Weights of a small mixture-of-experts language model, trained from scratch on English Wikipedia: 8 layers, vocabulary 1024.
Below are experts of layer 4 (counted from 0) of a mixture-of-experts language model. Rows are named router (the router's row for the expert), gate (a neuron's input weights, with its number), up (a neuron's input weights, with its number), down (a neuron's output weights, with its number) and show model dimensions 0-127. Each number is 200 + 30 x the weight over its row's rms, rounded and kept within 0 to 999.
Before each expert's rows: a language model's description of what the expert responds to; "gets" lists some tokens that make up at least twice as much of what it gets as of all text. This comes from a sample of Wikipedia text that the model never trained on. Tokens count by the router's weight.

# expert 9
What it handles: The article a and vowel-led pieces inside verbs and nouns after prefixes like ret, cont, mar, e.g. retrieve, contract, marriage, a force.
gets: " a", "ri", " o", " e", "ce", " "
router,234,205,264,217,197,139,188,221,181,156,190,232,169,192,216,185,235,194,188,192,196,151,244,160,183,135,196,155,182,183,182,175,176,196,171,202,242,219,230,193,215,194,236,227,235,165,230,228,217,178,265,231,196,209,204,168,237,246,196,188,221,251,163,172,184,183,193,176,155,164,210,179,205,160,229,222,230,246,245,190,208,196,223,179,234,218,172,196,191,199,234,152,234,168,228,210,224,150,199,182,225,245,189,214,193,173,226,189,220,226,267,219,234,195,179,184,108,208,211,154,156,172,220,154,250,224,181,200
gate2,195,276,247,180,206,177,193,223,159,158,177,207,202,162,205,192,170,168,208,229,192,163,177,193,198,202,194,162,180,173,199,107,186,225,196,198,166,217,235,242,213,180,213,186,274,209,237,197,191,195,188,185,200,215,174,191,207,200,190,261,239,251,237,192,227,187,206,197,212,196,215,213,237,231,174,236,212,156,217,194,242,249,237,238,195,170,239,186,230,208,204,178,219,245,211,233,253,191,269,229,213,241,163,180,217,205,215,205,158,234,188,172,203,169,144,293,189,161,184,236,199,148,177,197,228,198,224,208
up2,210,233,180,215,217,152,204,232,187,174,250,154,189,198,215,193,208,172,203,191,180,169,220,242,172,180,193,164,149,197,203,160,222,212,235,174,195,216,201,199,226,195,171,200,251,252,238,192,227,199,185,207,175,142,226,194,155,204,180,164,167,251,178,154,204,206,252,195,186,162,251,181,164,236,206,189,206,171,240,207,263,176,243,182,166,220,202,226,211,218,197,194,236,202,207,215,248,244,207,148,150,218,144,189,218,233,262,255,132,196,172,244,173,158,168,208,177,210,223,191,181,213,212,248,212,251,245,169
down2,182,186,188,202,254,151,219,192,215,179,240,167,207,213,212,179,179,190,150,219,197,217,181,181,224,177,137,203,251,191,267,223,252,180,176,130,191,210,203,282,237,196,178,189,207,176,208,190,258,160,173,200,189,201,213,223,155,170,200,261,225,199,239,156,231,173,217,178,207,195,219,195,192,119,191,186,249,140,224,164,170,213,130,179,182,216,180,205,206,187,147,192,254,163,193,228,207,202,162,259,221,184,208,190,192,159,183,221,210,195,157,203,229,185,197,203,207,222,179,184,216,260,175,207,202,168,207,189
gate3,247,153,179,198,224,179,202,186,190,207,171,226,195,146,174,228,193,205,164,219,198,207,205,194,222,194,208,193,212,239,209,168,127,201,149,194,246,213,192,190,145,197,215,275,192,188,167,182,218,233,183,234,130,218,146,199,219,204,124,208,176,173,197,227,196,187,228,249,178,257,248,150,217,153,185,225,211,191,269,236,204,233,221,181,237,245,226,241,238,187,165,198,192,206,185,219,224,196,168,161,232,190,244,218,189,209,249,211,173,213,246,201,230,210,175,246,156,208,194,263,199,188,229,202,183,168,189,183
up3,228,199,145,165,222,208,219,237,166,205,233,249,174,179,232,169,168,242,162,185,216,200,197,116,176,180,211,251,215,145,196,216,204,232,214,233,229,234,210,182,169,177,169,202,188,255,243,234,232,224,186,178,239,166,166,170,184,168,183,200,154,143,146,203,199,241,189,185,228,227,190,262,180,194,244,199,202,141,218,167,188,195,177,220,207,208,165,162,260,217,203,182,233,215,207,170,207,212,190,232,167,183,193,183,217,164,168,244,185,214,223,212,254,155,213,226,207,205,175,184,174,278,177,205,161,170,181,195
down3,204,239,166,161,199,250,227,219,241,170,191,240,155,179,210,202,210,205,195,179,219,168,230,202,224,192,195,227,232,214,186,219,187,176,193,225,164,203,163,175,182,213,228,247,228,228,219,195,249,212,215,213,218,222,194,266,262,190,218,168,141,270,180,210,192,129,180,217,239,227,194,190,198,207,174,254,220,189,229,202,155,199,246,223,170,184,199,209,170,243,217,217,194,179,209,201,250,181,154,121,169,252,246,208,212,195,114,130,214,213,185,199,191,214,181,169,199,258,201,179,222,220,199,209,224,232,224,182
gate4,210,181,248,202,183,194,218,206,195,166,180,201,189,166,185,246,227,237,180,200,215,163,186,241,213,175,225,210,213,162,209,209,193,222,130,136,175,191,204,247,213,199,194,155,202,212,233,146,221,200,208,221,205,166,161,199,153,234,186,170,219,223,213,187,188,236,246,207,155,161,245,260,229,177,171,231,157,210,218,219,203,184,166,193,228,158,226,201,228,226,185,111,221,216,171,164,179,234,145,209,146,205,176,208,171,233,182,235,265,211,184,207,211,237,150,181,219,159,211,208,276,217,171,188,242,168,193,227
up4,216,208,201,200,227,198,190,225,116,224,173,192,186,211,215,209,201,148,184,179,206,190,184,231,243,199,181,166,211,166,149,185,216,201,166,243,151,136,196,232,244,258,180,228,165,219,165,132,230,229,202,190,211,266,168,205,247,222,235,191,237,230,209,267,220,194,188,172,227,197,178,161,220,200,227,203,231,231,211,205,197,213,220,182,252,140,168,199,207,195,187,169,239,195,198,173,251,171,235,219,183,225,234,219,189,233,231,169,177,178,214,198,177,222,200,194,211,189,186,172,115,237,204,186,157,127,215,207
down4,232,196,191,174,164,162,184,210,216,191,221,174,205,228,191,216,192,237,205,161,178,200,264,147,203,231,182,184,184,216,178,210,217,190,175,181,155,199,239,197,254,150,231,207,218,169,226,146,225,152,219,192,220,198,224,168,126,271,226,224,149,195,203,241,228,194,218,243,179,187,228,186,211,184,205,193,231,183,213,163,212,220,136,193,188,263,257,179,169,266,207,166,163,216,172,140,213,219,201,176,219,240,176,191,220,258,205,224,190,201,184,176,188,144,222,224,203,226,192,148,172,193,236,233,217,181,257,201
gate5,186,149,173,164,186,202,267,269,237,183,182,176,204,192,216,212,210,249,229,220,177,205,250,220,184,179,263,147,154,227,160,219,178,213,202,227,229,169,218,160,174,239,218,181,183,153,183,206,249,180,197,206,216,157,261,196,213,226,140,214,187,170,236,180,206,224,210,208,165,186,197,193,244,191,178,191,185,216,207,205,169,210,186,250,210,219,241,192,242,188,171,184,238,163,273,232,156,227,189,234,186,192,211,173,217,177,197,197,201,213,180,236,227,176,232,197,208,218,159,236,253,274,159,139,212,174,195,204
up5,125,208,180,226,235,251,232,225,193,165,178,179,194,181,173,205,176,208,250,197,178,213,205,210,194,193,156,207,188,215,171,181,223,198,199,254,168,183,202,191,162,152,163,185,242,184,199,161,184,164,231,205,152,208,197,249,183,222,255,183,177,233,225,190,218,166,209,168,184,229,178,253,200,230,223,129,164,167,191,240,197,152,173,198,182,217,163,163,179,177,181,198,185,124,223,274,183,246,237,208,219,188,214,171,225,197,203,218,199,188,166,156,190,218,230,185,232,236,208,264,232,196,146,190,200,212,266,169
down5,124,212,259,211,179,226,164,186,220,202,224,185,193,225,232,156,167,239,156,197,199,243,176,177,243,188,208,182,173,197,206,212,222,189,207,190,232,184,169,215,253,194,248,216,194,229,208,156,215,193,243,218,166,177,202,238,176,176,289,237,155,186,206,241,223,267,202,169,189,228,220,196,205,176,217,203,201,186,224,245,229,226,157,218,204,224,166,200,181,208,151,249,160,202,174,202,132,223,185,180,203,259,172,185,247,234,199,193,235,221,219,195,213,240,209,221,202,205,151,150,166,171,180,257,165,229,182,171
gate6,225,165,188,183,230,205,203,229,194,149,174,271,231,210,204,183,186,189,161,210,207,209,217,163,206,236,208,229,219,226,146,170,135,239,258,186,221,224,202,183,213,166,224,162,205,192,254,209,224,241,224,223,222,127,252,182,224,215,197,222,197,185,177,210,177,171,201,237,213,132,217,195,257,233,191,211,178,224,168,197,212,181,192,174,216,188,175,241,177,223,204,225,193,229,177,219,270,216,179,235,183,200,184,197,223,209,289,252,179,183,200,212,209,159,207,160,182,237,173,159,142,157,202,238,218,246,212,237
up6,196,221,108,211,186,211,199,215,199,220,170,250,224,223,214,193,168,249,147,171,171,226,171,186,239,194,200,147,145,183,216,206,266,145,223,152,254,238,229,190,187,167,264,177,200,218,200,190,187,196,213,147,140,257,223,230,232,191,233,234,209,183,203,145,208,163,235,237,212,241,241,164,212,210,180,181,220,196,164,198,208,237,170,211,228,220,213,194,238,198,216,224,196,200,226,218,179,188,180,208,218,168,246,161,215,228,238,181,181,206,198,197,197,204,176,216,183,212,229,235,153,186,166,193,251,268,198,224
down6,275,181,154,164,160,211,190,201,187,225,195,223,179,175,217,189,168,240,155,214,228,191,229,152,192,238,254,200,237,219,183,172,220,207,224,224,171,205,145,167,227,184,226,194,165,189,256,223,197,185,241,205,219,177,198,200,153,217,212,238,172,206,170,231,212,173,194,239,190,161,185,228,183,203,211,192,228,203,213,202,154,167,303,161,191,222,207,180,163,229,148,162,222,169,145,186,199,200,278,200,206,190,239,193,121,191,234,231,206,205,146,190,166,203,198,189,178,203,244,175,215,196,193,192,157,226,244,207

# expert 0
What it handles: Mid-word pieces containing r or l, such as ar, l, or, ul, inside names and rare words, e.g. friars, Finlay, Ulrich.
gets: "ar", "l", "r", "or", "v", "h"
router,173,163,212,217,228,204,198,179,140,196,255,243,203,267,209,225,127,178,196,198,187,220,150,209,191,217,225,243,213,218,181,207,188,190,185,227,206,143,212,181,197,178,190,128,239,162,133,132,186,185,147,165,198,271,214,179,236,161,186,172,173,204,250,187,170,210,198,207,155,222,234,231,199,237,209,234,247,230,167,135,212,209,177,203,221,208,185,168,201,191,209,177,189,178,165,246,195,220,193,194,247,150,222,183,169,184,219,210,196,222,203,212,203,246,203,164,205,229,157,143,169,202,169,216,215,215,193,176
gate3,231,165,186,204,255,177,236,234,176,152,207,172,161,233,210,237,177,202,160,177,208,258,215,211,217,184,193,208,199,178,235,153,163,172,197,261,178,239,180,177,165,255,185,199,225,228,208,199,170,180,170,188,221,232,202,229,179,186,159,197,184,218,170,136,202,184,195,204,191,239,188,229,247,182,216,230,218,287,267,224,160,225,178,229,192,233,204,172,189,176,124,175,216,147,215,165,252,184,217,172,187,188,185,203,220,241,232,179,175,237,221,176,206,208,148,202,211,260,213,193,208,178,178,142,166,219,216,211
up3,195,214,216,182,155,167,205,193,194,232,172,268,244,198,262,245,220,194,233,179,200,193,225,200,199,150,153,192,228,181,259,181,204,197,209,179,250,223,184,227,250,227,153,219,230,263,215,201,210,187,201,188,215,234,197,186,173,172,196,199,208,195,212,208,220,218,229,155,187,211,232,211,201,245,243,161,219,204,157,263,176,241,231,253,216,224,189,220,248,165,175,213,149,198,223,187,145,165,180,237,215,206,185,161,240,159,225,120,167,193,190,223,165,194,241,217,178,190,241,162,197,223,180,178,164,157,183,156
down3,189,261,310,204,155,217,159,204,190,224,253,205,176,216,167,199,177,178,207,180,146,143,242,213,235,171,243,205,208,231,189,225,178,209,147,208,196,197,198,214,209,207,187,211,199,200,247,215,180,214,184,210,188,196,187,191,188,216,241,211,221,225,253,142,215,169,148,194,180,148,192,208,200,190,174,238,166,190,159,190,197,177,247,203,197,254,212,161,198,186,255,154,216,206,178,181,204,179,231,189,225,147,221,140,230,162,204,178,214,203,223,171,214,185,199,192,144,204,192,134,218,239,222,216,163,276,205,194
gate4,203,186,235,208,240,213,178,183,215,195,247,207,209,181,172,237,198,190,155,185,200,186,182,198,176,208,193,203,186,218,184,221,238,186,177,189,202,168,187,193,213,203,197,218,173,195,174,181,226,200,184,253,191,194,210,181,169,223,208,145,201,257,219,186,202,249,237,190,225,201,223,207,166,236,164,255,206,218,169,179,167,224,199,201,174,224,228,187,189,130,132,165,199,175,144,171,211,203,299,206,199,263,229,184,260,173,218,251,204,166,234,167,183,216,163,172,156,218,180,207,184,186,140,197,191,135,224,300
up4,185,215,150,177,199,201,190,163,236,165,186,241,229,193,256,206,205,143,147,179,254,295,205,149,184,198,215,205,154,156,214,187,220,223,222,143,213,193,208,216,222,209,134,199,202,185,172,170,184,137,196,183,207,185,165,228,248,211,232,161,169,198,215,217,191,224,213,197,128,230,200,245,218,238,201,178,205,215,221,209,184,199,199,202,233,204,165,145,214,166,221,174,138,168,158,201,230,222,245,149,183,211,225,187,253,212,177,239,211,184,167,167,156,179,186,189,209,211,200,207,197,228,215,150,215,167,188,166
down4,215,296,223,224,246,178,228,202,234,226,172,227,183,197,188,207,194,184,175,241,260,210,213,208,206,192,203,232,207,207,189,195,200,177,163,243,174,215,196,203,226,145,285,223,159,189,230,219,235,263,174,228,202,215,198,193,167,187,210,229,209,212,221,171,180,177,238,220,196,176,213,247,203,164,196,211,184,143,228,166,232,229,180,185,292,196,156,187,205,162,215,224,203,193,146,170,151,202,201,198,212,178,240,205,209,242,237,146,177,164,211,216,163,201,187,178,182,186,237,252,224,133,191,233,184,220,162,202
gate5,214,219,278,198,267,260,193,198,184,217,204,202,209,226,230,237,214,219,172,247,176,224,194,214,239,235,161,205,201,223,169,162,185,157,187,196,191,226,196,227,187,291,172,219,194,214,228,180,172,191,188,204,187,256,198,202,208,222,198,182,178,177,152,168,169,162,218,216,192,208,239,216,188,235,198,179,201,192,208,261,149,231,216,171,189,228,217,128,170,186,165,151,179,132,252,221,222,203,240,151,219,197,212,190,199,244,209,156,165,245,209,229,204,251,198,191,168,245,247,216,258,216,205,197,216,193,213,195
up5,179,144,213,148,149,192,209,168,205,219,177,218,201,166,201,199,192,250,220,232,228,280,234,178,191,207,177,190,251,189,179,164,205,219,212,184,217,205,200,160,184,194,277,184,250,229,205,167,158,228,207,186,212,201,205,202,191,222,168,190,184,206,169,186,199,219,193,212,227,248,278,151,247,182,240,223,205,213,185,237,184,244,188,200,178,201,157,180,214,184,147,231,238,193,190,244,183,182,200,214,187,252,214,235,175,120,188,233,202,186,219,168,217,173,167,185,199,118,197,222,184,203,204,173,173,196,146,135
down5,210,237,193,226,271,181,208,176,239,184,219,201,200,212,214,237,202,239,173,210,199,181,258,219,145,176,177,195,210,215,164,212,238,181,169,234,185,205,175,203,244,191,227,198,163,197,213,178,234,190,251,187,209,170,233,202,158,274,172,223,189,206,179,224,215,224,220,153,213,171,177,236,189,167,169,159,185,177,225,174,181,211,200,197,171,222,195,221,198,213,226,149,179,165,158,186,238,145,211,230,257,243,237,214,205,217,218,211,192,252,255,127,167,137,151,211,215,202,131,218,230,201,211,165,150,228,188,167
gate6,256,223,216,240,238,165,231,210,202,249,170,227,218,244,215,168,193,231,195,216,243,179,184,137,211,202,193,215,180,222,196,157,169,190,183,131,178,247,207,208,192,241,181,194,206,210,201,230,180,170,194,252,203,188,219,240,153,191,226,225,232,195,178,199,196,173,219,198,143,191,169,189,173,186,225,244,248,239,199,267,172,195,248,229,238,231,162,164,219,197,144,210,159,175,223,157,208,117,203,181,196,169,242,253,229,216,223,180,191,199,249,192,210,195,197,191,225,225,172,144,210,135,226,224,194,198,188,172
up6,239,249,221,236,264,220,194,215,215,223,183,188,247,195,201,246,185,197,210,195,176,227,172,196,158,222,202,181,166,248,163,192,181,189,201,198,230,217,183,181,211,177,271,189,169,160,256,237,194,176,204,276,186,172,192,186,196,239,164,214,211,260,179,217,234,200,225,165,204,170,198,227,205,231,206,204,220,176,211,146,239,206,224,168,148,192,211,233,186,229,201,220,171,243,270,178,177,199,206,213,195,260,206,261,175,249,228,214,224,215,156,212,204,216,198,198,278,239,186,152,252,193,260,179,191,191,210,210
down6,191,217,212,171,215,151,158,186,168,199,155,214,243,205,201,207,179,201,176,180,219,163,175,230,197,160,207,228,228,143,217,179,192,237,183,189,251,185,224,185,199,195,225,184,164,190,189,186,214,270,183,219,254,307,184,244,256,198,231,161,238,178,246,195,192,187,241,168,147,203,218,143,224,227,209,149,238,220,187,185,196,232,188,186,174,231,190,170,165,225,249,189,193,207,182,193,162,175,201,188,209,136,172,148,153,198,200,185,234,231,196,184,167,178,170,175,169,234,177,184,169,171,198,263,207,194,169,203
gate7,150,175,216,212,221,211,204,174,189,194,177,153,257,219,183,213,246,214,242,127,207,202,145,210,188,225,222,241,204,194,132,211,219,193,127,190,192,247,215,217,235,233,183,169,147,195,176,245,203,210,166,216,197,207,171,189,220,238,192,213,167,184,253,216,207,188,163,237,221,203,239,243,207,210,190,246,208,230,217,240,220,242,193,245,201,207,206,216,204,200,168,138,117,193,254,207,250,223,176,161,218,247,223,227,216,214,222,231,209,228,274,172,229,173,224,211,217,224,209,158,195,183,214,192,209,172,187,179
up7,206,158,204,174,237,197,193,188,193,154,200,185,197,224,219,230,183,191,174,182,180,207,199,228,235,243,177,189,202,204,121,158,164,199,241,205,199,194,193,213,214,219,163,205,185,188,162,221,248,222,230,179,208,199,137,195,218,218,192,237,215,110,169,188,128,143,196,169,278,155,215,187,257,233,217,164,185,251,268,222,199,189,170,188,192,254,202,227,167,219,206,190,186,143,246,221,208,188,146,194,221,191,175,160,227,241,211,229,168,206,226,171,209,238,235,171,178,224,192,200,160,202,194,215,205,175,220,158
down7,186,243,163,194,240,154,189,200,208,183,216,233,275,209,166,228,181,198,171,212,178,228,189,205,180,212,140,211,215,201,215,152,173,219,151,203,228,193,223,159,193,201,258,145,224,213,257,237,235,192,226,212,248,234,175,223,185,184,136,231,217,196,181,155,214,210,127,201,230,164,215,198,184,204,212,237,232,217,205,186,188,187,189,206,176,166,222,221,160,216,218,175,168,152,203,162,233,197,237,171,221,224,261,163,178,209,178,174,178,263,222,237,225,224,232,123,205,227,245,209,248,220,222,232,196,178,187,195

# expert 25
What it handles: Newlines ending list items, table rows and headings, closing parentheses before line breaks, plus the and numbers like one, two.
gets: "\n", " |\n", ")", ")\n", " the", ".\n\n"
router,180,195,211,212,157,194,166,163,201,200,208,228,189,211,204,194,205,166,164,208,220,188,174,241,156,157,206,259,245,235,219,259,182,226,171,172,225,244,204,209,259,224,250,183,150,188,191,194,203,229,175,195,239,176,231,221,166,195,211,206,123,214,198,240,191,203,191,160,234,159,182,179,226,257,258,198,256,175,212,241,178,162,257,272,177,155,215,207,167,203,177,210,204,235,159,170,179,192,195,206,226,249,228,185,168,203,166,192,209,157,152,165,244,190,189,227,188,195,188,167,217,231,223,166,173,202,155,231
gate20,154,226,215,182,216,168,191,189,225,166,257,268,228,169,178,188,207,152,199,211,195,203,155,214,157,222,201,174,126,207,156,188,186,175,175,222,143,122,220,245,150,190,193,179,186,190,183,166,217,189,247,200,199,194,180,245,171,181,180,164,117,211,182,219,266,201,212,180,223,249,168,210,163,250,208,216,185,190,194,206,241,178,145,208,222,216,171,239,226,184,172,195,200,192,157,201,226,222,212,238,177,217,203,218,210,232,183,214,189,243,221,170,149,189,174,198,222,258,202,204,230,228,211,194,148,192,189,153
up20,176,193,134,226,186,182,180,178,202,209,158,205,189,227,240,246,217,201,135,266,176,232,192,191,173,199,210,207,227,176,236,179,186,191,241,204,190,179,213,203,223,203,201,168,188,189,146,207,235,152,178,220,248,231,236,154,186,203,172,214,189,216,222,217,162,210,265,217,234,157,187,175,145,200,250,206,206,162,231,210,272,219,196,240,143,221,258,199,182,223,195,164,193,211,205,197,189,172,212,222,222,203,217,165,176,262,216,230,190,240,183,190,230,233,179,249,180,187,206,226,187,144,174,259,127,224,213,172
down20,133,216,176,203,230,149,236,214,187,221,203,143,202,188,174,201,206,231,208,209,159,251,202,237,192,147,245,198,194,209,166,225,141,160,214,202,167,197,176,218,212,174,260,185,184,223,225,190,240,222,227,206,198,189,159,241,218,217,210,185,234,165,170,182,190,208,220,144,221,213,192,214,202,226,229,207,211,203,212,176,184,216,272,192,182,175,228,176,196,170,199,152,167,212,171,194,227,212,223,216,255,205,259,261,163,185,195,200,251,167,190,251,251,215,203,139,198,166,204,166,240,136,249,200,135,183,180,207
gate21,153,246,181,173,214,158,252,219,195,245,218,213,189,231,161,210,213,161,197,130,253,236,179,215,219,253,189,171,233,208,154,161,161,208,203,223,207,199,233,214,183,177,204,259,160,209,178,164,250,277,190,230,158,196,177,228,141,208,191,190,134,168,219,225,168,210,224,190,194,167,196,207,196,233,184,231,228,173,223,221,185,208,155,163,168,234,170,172,195,233,180,238,233,172,184,165,241,204,184,200,201,216,204,170,196,237,250,193,217,212,193,232,196,151,174,245,227,269,195,177,186,184,208,204,154,167,187,208
up21,113,215,193,154,169,232,160,206,218,212,233,174,162,210,163,185,183,212,139,215,174,226,147,176,254,138,165,181,182,186,225,169,257,205,171,201,252,199,160,217,197,223,211,185,227,237,223,171,198,208,189,209,249,240,250,248,190,162,168,199,170,180,225,171,172,196,197,200,173,178,184,191,193,233,201,188,214,192,214,209,157,191,212,224,245,221,262,184,218,202,167,217,207,168,190,180,233,210,178,162,184,187,215,259,184,183,247,227,111,220,227,193,167,232,181,217,206,224,236,218,168,205,190,167,162,144,177,226
down21,187,184,158,229,240,260,174,198,193,176,163,150,236,182,172,225,204,194,188,191,179,163,221,235,191,205,197,249,130,229,194,201,222,143,161,202,212,176,193,194,171,195,243,200,225,204,193,296,211,196,191,181,214,170,219,186,213,283,201,221,204,268,154,206,156,209,225,175,178,177,199,186,251,136,167,208,306,158,209,208,185,217,164,192,193,226,229,199,222,212,211,149,231,211,244,213,195,223,189,137,188,214,218,224,200,178,212,205,181,228,198,167,235,200,204,164,178,216,200,217,189,174,213,197,207,212,203,256
gate22,248,223,220,213,201,206,244,159,186,226,201,199,222,204,202,253,194,198,227,212,161,243,231,178,250,250,217,138,166,173,256,213,235,237,183,205,186,180,215,210,216,188,192,197,221,215,177,182,225,203,161,231,191,238,182,200,150,231,199,195,214,245,238,205,182,215,163,209,206,224,167,235,219,107,236,199,129,158,208,217,211,201,197,167,163,189,233,236,207,214,223,151,186,215,204,201,179,171,217,250,154,229,197,210,217,283,232,213,201,211,177,168,170,205,188,202,226,128,186,140,153,144,174,218,205,216,218,214
up22,229,197,261,172,272,209,154,218,191,171,242,153,171,178,172,186,211,223,264,202,188,190,181,184,163,181,202,219,168,161,222,190,174,171,181,208,212,211,214,194,194,212,200,141,199,175,162,209,177,221,228,176,181,197,227,154,246,223,176,228,205,192,208,191,237,196,178,175,202,172,211,152,244,191,221,198,224,204,233,196,150,243,251,222,239,185,197,243,163,153,193,206,253,197,149,160,178,214,169,236,195,253,227,132,203,166,167,174,256,177,217,206,201,183,183,184,182,219,174,256,234,192,245,129,204,160,167,213
down22,234,168,187,203,182,189,234,163,201,190,228,198,217,201,204,184,152,216,255,239,198,168,201,212,171,170,133,244,241,221,175,194,186,175,219,167,222,208,157,188,148,201,222,221,258,188,234,186,165,208,200,235,185,196,158,194,120,220,214,126,205,241,198,259,216,220,182,181,202,229,193,207,162,193,224,162,203,190,212,202,219,144,238,173,198,181,238,215,222,196,211,140,213,188,229,227,144,229,185,204,231,243,182,263,260,206,220,253,275,200,200,256,221,168,194,206,198,171,219,168,173,168,208,211,173,185,201,208
gate23,171,243,179,199,207,226,228,215,175,229,163,201,185,197,158,181,156,147,233,235,167,204,171,184,175,186,198,166,184,229,164,127,203,177,191,212,179,169,222,186,184,254,204,196,237,239,199,176,190,202,180,236,198,224,189,182,205,215,190,180,171,174,192,228,236,253,207,160,199,175,214,167,231,175,147,182,216,236,167,136,182,160,165,211,259,232,154,178,199,204,194,209,238,157,209,172,173,187,205,200,189,199,182,268,201,206,275,183,161,148,157,172,252,228,224,201,149,251,189,196,208,236,168,184,143,191,237,239
up23,216,246,214,219,153,183,135,199,176,163,239,222,219,232,167,228,236,251,185,221,200,204,206,210,226,202,171,215,184,179,211,225,203,241,178,170,217,189,138,246,230,151,162,174,197,133,178,176,216,149,220,184,235,164,200,212,202,203,193,227,243,190,239,195,226,177,180,242,164,161,187,197,188,184,212,253,189,225,214,192,188,198,173,191,196,156,202,205,236,179,170,167,134,218,201,187,229,151,175,224,144,215,228,177,168,119,170,197,153,177,184,200,197,203,164,239,214,178,260,202,188,189,236,182,176,122,186,172
down23,183,169,250,191,235,186,171,219,177,205,253,208,215,220,219,182,180,219,166,205,204,224,200,158,189,215,203,197,179,217,212,200,292,182,176,185,162,185,212,178,196,218,179,199,232,215,266,250,216,216,260,241,174,195,198,196,233,286,232,174,188,174,227,197,180,225,200,210,202,160,234,200,137,199,212,179,222,197,213,189,207,207,211,190,170,176,201,254,214,192,182,191,194,183,196,190,242,159,140,246,228,177,212,177,268,258,253,232,243,238,169,139,184,156,161,169,160,199,194,215,223,182,205,212,164,135,209,186
gate24,151,186,173,219,184,221,188,225,198,231,183,211,196,192,175,187,224,235,175,170,230,234,183,189,248,154,193,189,171,189,178,180,231,173,182,211,211,190,171,196,204,205,236,171,185,193,195,188,201,248,223,232,184,167,230,183,174,241,197,220,183,185,175,209,235,183,244,154,214,158,231,256,245,163,184,205,154,146,232,205,233,228,110,256,155,186,243,247,175,164,165,191,163,162,156,206,229,122,147,187,231,149,194,205,234,258,229,232,189,227,182,188,212,212,154,219,221,209,211,236,180,157,198,165,208,233,214,189
up24,235,172,217,195,208,186,211,203,189,185,204,123,244,178,238,174,172,168,199,180,170,157,191,222,243,214,207,233,178,314,220,198,204,177,218,207,191,243,149,230,167,212,183,227,224,244,244,185,227,172,255,200,152,214,191,196,153,258,242,161,159,200,172,203,189,245,170,201,242,188,201,209,190,188,243,170,176,195,209,175,236,194,203,186,190,250,209,263,215,176,230,188,200,197,254,232,239,215,203,176,206,173,207,203,190,187,216,262,173,173,236,198,143,195,202,215,211,208,211,179,229,159,201,238,166,241,235,237
down24,246,240,191,228,205,196,213,193,165,167,172,208,217,150,164,189,170,210,226,134,184,178,209,183,121,174,196,217,229,162,178,228,248,209,190,205,195,153,163,181,201,211,219,140,266,168,202,183,245,189,194,234,216,189,202,208,201,195,223,244,191,240,212,170,202,201,233,219,188,228,202,171,268,188,224,211,167,201,205,258,225,217,196,189,201,252,221,172,225,217,202,260,206,168,129,206,205,165,238,204,210,206,211,148,249,161,214,264,190,157,166,174,175,234,165,220,187,208,218,211,262,247,211,213,247,199,174,213